From a checkpoint of a small mixture-of-experts model trained on Wikipedia.
Experts: 96 experts in each of 17 layers, 96 SwiGLU neurons an expert, 2 picks a token.
Training: a variant of Adam for the experts, 842M tokens, 6425 steps.
Below are experts of layer 9 (counted from 0) of a mixture-of-experts language model. Rows are named router (the router's row for the expert), gate (a neuron's input weights, with its number), up (a neuron's input weights, with its number), down (a neuron's output weights, with its number) and show model dimensions 0-159. Each number is 128 + 24 x the weight over its row's rms, rounded and kept within 0 to 255. Numbers have three digits each.
Before each expert's rows: a language model's description of what the expert responds to; "comes before" lists some tokens at least twice as common just after its tokens as in all text. This comes from a sample of Wikipedia text that the model never trained on. Tokens count by the router's weight.

# expert 28
Description: Ordinal words and suffixes like first, second, fourth, 2nd, empty table cells marked |, and sentence openers like However, Unlike.
comes before: " ", " round", " place", "ough", "ly", " of"
router:123142088138131125113131163130106113135123101074129114078181125164118160179131144119134114119137072109161132146145111110108111092077094111136160122113164156161113156152066107118103113182109154118142133128137147134152139102146121138166100132165127129148142102145187129142160122125092146150103135098092133196136144141130126125104116145111102121113108109162135103089119125136108126105128133103156107125138117133110107153127136107158154108090123106092155094161103126109132142124173118
gate0:085131121146061101081128146098142106123163107097127136105125163157112119148173091087142092123126118126141134163134089111115146155124102166100092108112130114125103137167124116127107100114157134154174104135087137186143123106173130104103104159143098136108121128117137139130093138159140124144159154133121136163137161114129074157111087131105143111139144130105156105119139141141134149105123157065153088118161118134147147140177120143152113155094125151123102117164148125152150112145121146
up0:123148136106162126117120105085120128129155139143122066138144110133127114112150141122121133124133115160100134145075146129131106111130141094114112134132106110154130082170161131116130187126102135119114151136143125143148119180133136112131091103082121121170102145148128114110153126130120093132153118164138080092132142145074154101109153152124154122112122122097098128160140188161096084135165143205115172120142097121123129150130094109089092127141072110163114130110147133117138159119123144
down0:091104089102136130114122130074107138147133060148131142153154146097109115106128105110113136151110130127138090129088070142119135145131160115115159109120152159145143171152104113106140160124141127163114084115145161142131153165161122112147167109171154097065110155128171101149168121060079172175121159120145108092143163115128161110110148113131141132129131107145118155093118141130113145126163115136140149116161129119110132121116143111126115100112122121129110168130129123117107102152115154

# expert 44
Description: Bare space tokens, mostly before digits in dates, tables and counts, as in February 8, after 17 years, | 3 |.
comes before: "1", "2", "3", "4", "5", "6"
router:145139079147160131133115136164118163114151107102157084116138150129119169169141138132117126167148098137122117112152096091097139115103103105160157110136143131121090169148115113127112107156129134135112106107133176135173140139149102166139101143108117124164144094102160156124119084079098170113108127089143137140152140110145119134085121144107089080085095136119140109107145104139142093134145098104171130119145158160139114120090095138089142124123182152114118123122110099093101127158150114
gate0:101132120104100128063082139116108131166187127171098158107109138113141132114156094171145110137154135141106118175115100098081092157139092106150113152131129100142122099110109138122100146137139128151152140160070153167172109126131106141110142125150143134121142169118154166115188099127102115159147132136157145119109141143122131094120089185125142128124146159122113125093117133112130164142084131105115165128105119121132142111134112135136128129104117156128124119097114156117165164125079095
up0:139136073125153202139132144124077138118111116116127142125136140089112151087101099126123126112096115094105125131165116128069121115065097130142084116111100129080136126096119132148138105159123113147124129127130152126123095126142090118124128128131162135117135123134125140139163110100126136136124138088151186163128146210141115132117139142132061160114129136131155167117125123147130145112157151108120129141135121173107122137165102124120138152137093133179101116146115120085106187140129138
down0:153136098092142116135184125183122159153132181143135125135138109137145164117079098149120120103150127131145127149131140141151102136140144160152158129135129107136140099162117086157079117169075129131118127105118137139084132099137115112130158109141130141143134108122061089131154156055163143158100125125176083127125119113092073159122143097127143111136133116113142103162126120099126153099125137120110144099109111138136117147152128142134130174168098091112113127115132094157137163119116113

# expert 36
Description: Separator tokens that follow a name or term in lists and tables: pipes, semicolons, dashes, slashes, and equals signs in abbreviation keys.
comes before: " ", " S", " M", " N", " D", " L"
router:129177092121123145118123133099120155150135108159157122127124126147112132162109129137122087131149120162138107143158087108079126115096074108126136085131153137135112169137067075117109113200125077090140092139138186161125141111094120107129096107158108155148160130117157123128117142126103143138093155102125126154150135147130139142113096146084103106065150115125143165133112123132147134116150131136135110108127114141139124155114114081124129159121147126116116105185143099135110155136162145
gate0:098141119107116120145126093149063146133114125120149139128141096105133169159100135133148100115158061168153135169139137116096130108161078136127150163110137113140163150118124125054132125106131099135132085129097115124136137159115165096141132131137136153156066092152144143170123138136126141103140160150111124134089132138128100167134147108181132132156112131130141115075138133115117145083101144116137136148165148140132150096147135138104143146134130141171102124131139090149098157116170089
up0:149132147128108082123114111122091127156123116162129127105101138135083148075144145152074138106109044146102105102157154109124118125097117138099129110126144142121165107138176124156119179174109104128055093148123117175156149095152119116115185158126138147148127134169137130168172105123161108119153095128136137158124107097125120117135100139130143104101115159133154166152133150146107144160145118150137152165141118133120144116146103148144134149132152151147116133125125144112116110117095103
down0:145105104073145136131089136140134110110134131082145130144131137101162088164097115140116145156145138129128151132123138130118142137131122134066137145124161093172149150122156158127133081182151143137159080135142125103087095127143093105092126119078136112135143131075117120112156124157128110178112150141153112130140112110146096098137144148131139108108130128118091108167167108172136107151165141172099167064114150150136157124103129129137124122089117147085112134140139130150125100161103124

# expert 7
Description: Digits opening a number in tables and lists, especially sports rankings, scores and attendance, e.g. 10., 22,030; also 'ld' in Pld, told.
comes before: "0", "9", " |", "8", "7", "5"
router:139158076138128142117164164155125119108143151128124094122140134146151147167126146144110111157143104145183109118170149075088121098104109092107133123123129173136110148155042118112130136165123117137137096105142146119137161127101112140133110162136114165136140107094178093131136103107079152149127142092138138164117134153128119165099087139128120093099126103122163099151152115142132119131111127100149125150152135126162104111108135108109109142100156141106135085139086121103099107117176104
gate0:137129084121083126088106141141138085134121143121150119125132141133121117169168115128112117153148129173184099118204133158078134066163098176145137161122115152146177114164085126116107152135116149164144105167111129143125154117128114125112154169151130153127131121099133141146130112126109115151137126128170120093080131137151126164129110131137107160115139113123107112089118121107104127154111104109148151129101120102178131106139149148136112109147149114126140124115082127128131126148113051
up0:115128100103111104113087156146137121149113124091142093151113110105121119160149181159082152134172139154185177132158152117092110125136119135120120146151134162109148152116110111125136159132120136128119129147117111129097132125104183124136133148141150124114139123065120123146112102156117173141133117092102107113101112146203097163117128110130075151107175139082121116162118129091115106124120114132146115122116127111165104144093138125126130083117151112125143092145088159104164104137148086
down0:162109100157123156167157073165122157149098137134126130083153122144114115118118091135117139125143117166194122125107156145145146137124165134105121170110139141146129106130145128144111127158134088167092143136145109145103130156109087108097138131109116147104138103136122120083138123141139118124140139139095140134140114112152124136096072137156156159118156168103138097150117128072136148083092112105082173147122113124156137125135108109115074088154175132152132112140075152129163117093131117

# expert 46
Description: Prepositions and particles following a verb, such as under, on, by, for, at, up, as, per, often before the.
comes before: " the", " a", " his", " an", " well", "iod"
router:131179135136133103139163177152108171155140128131099113124116138163123160158151112163091108125142101150120095147177106095124105106106111147125168121140110140136119150098085058103108121176140123133134117119165179119114105134121155123113100151129102128158174123156200133116119119132130150138095149137147112127105120133121136103093097123109076096090114107116140115129137105129102111139162104110153136110110143163158092089133127125114131125123151137094135094174111104133080127140116120
gate0:132145105105123121127137155173131151122166126144119111114117109149095106128082136164111154132127155165145182164148134132145144126106145088096135124121144146093134144090133153102097166138135145106132154110146140124121124130115155171102113103137126178156137119097159112160155162150113150144138119138106099118120081141140161131181151093117126166143139095129168135138076128091106107134144144143119138072115094138121095103154131136080172104100118101084099116136129124127149117189091130
up0:162131131080142143145151093102137128136092092142126126173169123142120116148121160116147132112121134132111118151130138118149122090093155171101135121134087162139156099127128104156141101148119176166061125079130124128143131124099115089175137156132104085138127148189132123128121113122120142130152179117156090107129118178149131158117114069145131135084110114104109143140127116171098097134156126156141102138142122135118095167142132146091158169122156125160108106133131099150113122095142115
down0:131155118122154110111127142140114115142069102142153162125131113124152145098142122108123093122146124135090147073130160136118119118154129136129123106152111107101107141116144125138090182138119122136130159111156129133127124090123119131164159124144126136123089088145105134096116083132106159110175147140145163116124134147116126126150180144107187120150141154141076108136174087155159112086143156139121112101178152159136135086106090103139105118176131180122162171107104099114141106091122112

# expert 34
Description: Commas, mostly clause or list separators after nouns, dates and introductory phrases, plus ), ;, and ", variants.
comes before: " and", " the", " but", " he", " which", " a"
router:127179111131102141104092142124114132114134121115138089087123138159140124173169143154096080129158104137179118144155089123084165083087105118121132102107115159124110157133090106133119133119127111124142125113132168145163158147141153145141085149131133163153155118108155136105124084085098130155116177094156177165151125109120123101114121108072095114103133152141138136122135103121116120127156182134133143143118144103163124104098142118114112126121142133106128089156082098107101155125155119
gate0:122093131150143124180120123110152089131161156150117113175143157114121142143131122130113172155142145177152163104153084128170147076140119114145127143114112153171122150151109144126123180127160103130113127106135102116053121196108131129149123142131118099146113102117150131139125081132079131097096119103142137098106115117133152137119148136108097104144109083179160140114150115141166115101126118096113117134141125091131101102155149128088142137132116110117117146114081133119131157182129128
up0:127129142181125108142095125124063129108132096118122114132180114153104135132091107128131110110146152147150134128123141132118083126111140119150102081115090116108097116094119141185074124126115083144150145081152166145169097088116135147155143094132134136126123156165138209121120066137160115105118119157099144138056123125130112109139133115151120106127141131125110130093142160130171122137143111109140159144114114158155126157152133105124142123137122140087108134154126097142095136133118129
down0:173113155149149130130108148107100138141107155118119119121170111134139130145101119114103146092139131103115161117132087144130125121127136154099179076181092109164140155097132157157103130112166107140135108159137137088122129072112114104153096115131124099154150136155178124138117115119119120139120142087090122118107146151144126124155136090149105129084151151133125139134130045081155165132177126091127115133133163181125155105126129128136119108143114098130131105120117101163142128114168171

# expert 61
Description: Standalone space tokens, mostly in tables, lists and indented lines before numbers or names, e.g. before 1933, 55.16, 36–3.
comes before: "1", "2", "3", "4", " |", "5"
router:139149068163155155116138123151092148141156141096110070114133141152125158173128149138111122129152090136176109116138103089094159089104074130164122119077139130150100148150117101110116110170108117114122104137119166135141138150144100137124098155114151163160132113116164153142120117079082131155103137087137134155158115146151143152111123137115108094081114133115138094124171097143117128104133120106168116133144128130160126123132109108073135119125147128112130107122079098112082126117154135
gate0:120123167122110114100065136137119144131147118170117160123132143100078165128116090164118094146108174145134113153117177163117108135119137114113135101124118109091076142133125128152105114159131133139129121109131127189171137139114145141116142098099119115143157121167127165114111116143125119107162120156123124143123135115120154132143135149139176074122132120131147141088087192118145081159167143105140164105116142129154090114098125103167123109122154131135104100170137069111113159120111136
up0:142118136191139093157145136165162174130110164100150121094154137159128126124136118105123155089128166152132161116097088122136187173167178114124136139133151134099166139126132136100103151143131132097119146147135134114114102153135133131152098154119137127111134110105126143107106126093068140087114112134117094092150128120116124109133158121117176127147143093129145160128151127145145107112118065096149127091138150103117118125102132165095145122141088120107141170122094085109190122131144136
down0:094123133089122121136116165145141089112118085136127138135099092102156135139101096126150131152120148110120123194133125136146142125146131128122097121109092140091143120121149152141104153142113135123176129144115111122162165111129152125145127168129149124087176189130106155140146143130157140146134079159084113108103152080155154145111153148117163108107101153089159154109117126087106164154144109123121131114071154114130125145131121130162159170100118111108179073121111104128111095103119130

# expert 13
Description: Clause-linking and temporal words mid-sentence, such as that, when, where, after, later, during, until; also word-final 'at' (habitat, diplomat).
comes before: " the", " he", " was", " it", " they", " she"
router:167181102107099152142150146126089126092134131130125110119134156137121143180147139128126099145128092112137168148140065096105124113115117102141192094106129091140105141140071075080123119160128133109161140085122170130101142150150138155117124157118166150128116102150184120124141114138101134158108147107128149141132106147113182124138074134128111107124135102103139117083149123128134127128120113115151137158125160129151105130112124121124107141097181135109146096135108096095086124139158117
gate0:130117134125096109090138093118142148138132118109107147173104162149137190135168139107113104120160109136156104132107118091119146139109127119116128167103120121136146110143114108124154189099164151115114107117119151137110140175133129097107120135130136125183123130144156150163142148134093118107093154106136118119149108155159136142081123135110175147150163122166085167127125135118128179120112116163108100137103131126165126138136165101144104186093137122064110134136099150121136117187090142
up0:111123131154139121160179165124137132117170170128118129124129169138099138114100109131108121169130119106157132141132123075134158113086084138103122122129134134116140144149119144110119107161075102094105095138139092099132146113111128131128167146127096114102133110116114156105121168145143092125132130181130107125135117111122153150170110162142153157143138098174134143194160106125148144105104160121123112155177129072102114109107147118146151123130105122097127136153131088162174151073098147
down0:167089157115128125089102125099106113121160101099158096145104133121076145155115115138132095114157157152163124098115148109152124142153137127125161094152155143138145130164084103118112113135126115134116085128131137111154103114096100152109150176094119118145121143161169174081150139134137136138123161121124123076138145130097106103084129137157137164099158183098156143134120111116136130086123182123107113108158123106130123114073113130119153129122122133120169141131135093172176170136117124

# expert 18
Description: Line-break tokens ending infobox fields, list items and table rows, e.g. after Language: English or Animalia; also the word piece st.
comes before: "-", "|", "|---|---|---|---", "ru", "ory", "yle"
router:112155065166144139104143134173106120123153116125108079110107119151146168150150148145125115114132108120160140125140105107074125097100118110135173090137144140146096137138113101116109108193087112150155102081130167140167145124130112144142105140146131167147134109125161157091122094112095138136103145097136164122103142134130094129102093145079116136072117109119163099143125117148141109101125113116187141097147110150151104113133134094135142124110150151093114130167128126088121139148141105
gate0:150115136152113148143145140120121122088159109111190109112154119164130097149152064121121112110113136094137119120117142125077123096078089130140111092156106126163164178141102096142141136111110115117151096128172164111146122142095147110126117170154117117143111121114127135152140094141135116116115149141084106153099098145100159139133122121118107087129121176140123109082147155153134151138155111109126157163133176169131109127128168153127115128175138152124118137130104068167132151111145096
up0:157146151142083106129135127116145144119178147154109118158110162145120127133145095188158094129121122143137108197064149154120114128152122084145147160115073144154149120153117110112145129101192125118108116119117124122156131118146101108117137099124141155158116107158129135154155142109127106136133150180147126116084112104112116119122139117122117136141154150165086106147140146099164143104109063105082116154140114146140174131125155150120099125126081160123117146122104135179131136129104123
down0:128138126105131145082153130137140146119125153090159165123142104139100156179127125179084112109137104127104110130121106095110079126133138123150131170158125099109125156110151138115139099119117175127091109174124097128144118145113127076101124111085119120134111161135165150153100153111143127146120169155151098167153134149103100084168099127130125130096130090122148096121153099150149146133136142087110168134146134153121205119146126141073129152149131117125113101095103163138134112128157127